From a checkpoint of a small mixture-of-experts model trained on Wikipedia.
Size: 13 layers, vocabulary 8192, 13M parameters.
Experts: 16 experts in each of 6 layers, 1 pick a token.
Training: 811M tokens, 6299 steps.
Below are experts of layer 7 (counted from 0) of a mixture-of-experts language model. Rows are named router (the router's row for the expert), gate (a neuron's input weights, with its number), up (a neuron's input weights, with its number) and show model dimensions 0-159. Each number is 128 + 32 x the weight over its row's rms, rounded and kept within 0 to 255. Numbers have three digits each.
After each expert's rows: a language model's description of what the expert responds to; "gets" lists some tokens that make up at least twice as much of what it gets as of all text. This comes from a sample of Wikipedia text that the model never trained on. Tokens count by the router's weight.

# expert 11
router:114029136131111192095103114131163146160129170201142108160126122134141129148120126128105154118115148124140131102150130095129151217126132104131108177109157111126133128097145114159132154149120181167120067110177114131099118101120168150139069104087145181099139182094090070118152175146116104186116150178144129145110154170120150173109124102116113120162145099118178120160155101181176133124181136173137147117172201080126130152130148069157106063129169129167096156138087204107119123077073048
gate0:174056141086146135104102132114125161130145088151166109132177172131140100108120143144162190127097144119153095115143117123141134147091121129120140131134098155167155132148166078079113091139110148162145115048131096109098154129125102145122136157090220116135130148100119138113107147122118142085168161123053089120121121142126090124187139118124089124149184151085175148104087170104094126084190100160050065095158159126093185124099187200099186156142095126158048149089128170128153086113182094
up0:166076164155116136146151185136144136130134134143136107177124132096137145154112121125112152102131156217163116099144104066197159122153090080174157118158129119099113136118121101168153075106160127109145107157109142100129184129095094114080091148156149131142082136129200151161106124144175141089090138101122098098131143123105078171093143054119146051166099110226082124176155117171116149121160101107131137113088195137122149182125148167143128157169058153063159153195150121134107179139107115
What it handles: Separators in tables and infoboxes
gets: " |", ":", ";", "==", ",", " =="

# expert 3
router:110151166145124190159140179130114124102148139143142185101149117098119145133116156094207113176092089062179109175190182114091158119122106127137123157054166128114124191118122085073169155150125139134176137099094212119110113144092121144149137111121132168153082135152119087156111138119171154115092159140178115157113118126106133138048115118142127161156126151130162115127073142124143179079126081144108169133136183141090135151109161155044125168121158127183099164127043081090093092097145125
gate0:168137165117153090121143137154099098108164132142183100132131109205086128096167135103160137132102163136160083164172129116128126131124130072118121140138040115132111118172165102066107137164117171176141117086090074050160111149142091133170177125113205113161152160147139144094059103111113162089109207124104051084136101151125078158157118070148131126141152115142117186106121157098125144162175096134097055117159122139168168105099114218102146135136140123172080110118152151136118122127129151
up0:137115150170172142174167129122161123144119120133125136181110139102134144148112119133090156088153120187172137104144062071202138133165075118137173191110149119123148126139190082159147103133175103104135151167148164116164142177155113132068077126157137094114142136146111112173092139083212144142106124125058081119109161083090107149123137058153111115171115096188058158139127147139090098132136097137180138104107128122144118146129147120160197163150086174124108137232099146117123187163136128
What it handles: Digits in numbers
gets: "1", "2", "3", "4", "8", "9"

# expert 10
router:102137173102054127048111134090160123107144107106094141132073115087105201138196093129145140158100120119112145112166143118090149122115086090161100165148121122167081150127150061139143092170131127189133099141069135148138159162100139136147135090120155108142142129079141079135171127163186126155147196181116118197114160172122124145089102111102057156206068128129173118083111132110121091123164158188085120168171153108172129150149152108101129140081124086132150128154084188095091144132124101
gate0:156119148109091110136086115115089092125145156167155081122175166133105135054172118116133149110077172132141079159156151123148170118122123047108084175148079124138096139176141114124118080153125181151144096021091124144121185113159121142163166106090169142106146158130128134109116082121099135097128188142091134146099110126129147136178120148100100147139140162121167148056082171116096108085215115099056064122139123157110129110082150204094152163100109117100088129151163155107135138102165086
up0:150122134133148185151147139181121110141134102175071135216111141140165116139131103113125146133131132179200128088170107048180115078193059074112151099174172149147145145128157081158123128070132098122138111154156141133126131148110101065121083120165176064111108142160174118123155121166156142151081174113087098062104189137144059153100105066143126082164119109160113114144082115150146136106121147120109108104101117112106129151126091153161099179161128158061149145200128132144104158126090123
What it handles: Prepositions and connectives
gets: " in", " to", " of", " for", " with", " by"

# expert 9
router:149122170097110205097184114050169080112107166126132181108100090062190117161120098160135188111107134131167126145128182125125162158087112119187138125107165104118072123146092100141132099127147118140144142161080208142122138095141136130134111111087148122183150165126093077091168112172161089077104105181146188138062194125181129111115128159121061119118099114106123096141132110093149173086123086122108106143155148095153129169133130113142107090137149124115204114140079080164148124106125068
gate0:182075149079119145111114137088101133108144122117145113142177132128108130115120108117111151117113152101130103150157113138169144145084098060120102113139102159092089109182159102049115107133113170153133113082067100099097147075164098164164120115082148136160130116118101111073081099123120143098105160142050135157108128133139118095145110075136084153149215105136147138068071136112118135093199140120062053090175096134133134122071136227109193121136140150126100094104167155141140101118186089
up0:121148185160132127125157133139120108111149116161140110197127122065138181142119135148102168083109127154199101091178112086218162147139102109082148121150163125118163133127114069162123104109199076114096087138170196141141166172105110122070098152125174076099104103107161101139100112131164129134124150118094109106121160118115089129116158075135142085148114113196105083160105121178146129111181102118114122109076158133115165142122123177150160135154095143071142122255112121125116170120109111
What it handles: Biography words and field labels
gets: " he", " He", "s", " I", " years", " career"

# expert 2
router:104055157183088126110158173161146111127185102101173131097091126084141193099140091115204142142094103117147086100163160079092128111149155142134166182085143119101172080102164104169141164060117115128154099118102094066131156134151157127123094075081184107118139127094115089105165087101203118104154132194174136161134156159065133066094128130152093155164120195135154110101073132148138118113152158174109162113141123080140108119141151100112159117126178130133103158133072147128166167125159133
gate0:166097155113152115113104122107069104144126094159135134170128136165083138050150147124149186147101176085120100138195146088155180129115131123119153130137102092148105122156186116152110119120156142171124084058093119100151149116133097126153167135102203128126141112127113125105127094106090122081125188145070144180094120157097130115173168090107074126083156158114185162069071095117118156137211113137071107094129112164125175152089181213080146109116123115103076123163128134115120091128197144
up0:148109120138117112170193146180145132165124163153110101199112115133150154147173132118101146091108132205170060147139101096174192073150066109156154131157173130123123116125160070170096094117162069109103093171129146168139136128106077096107094107153140090126127168139146110187090094104143126113106154117099139109146166136115122135109167079109162065210138156170084121134134115186105121148137159091150135111057131159161146129131109170167146140181072153058170136184148145143089139114146079
What it handles: Verb forms and participles
gets: "ed", "ing", " of", " that", "d", " used"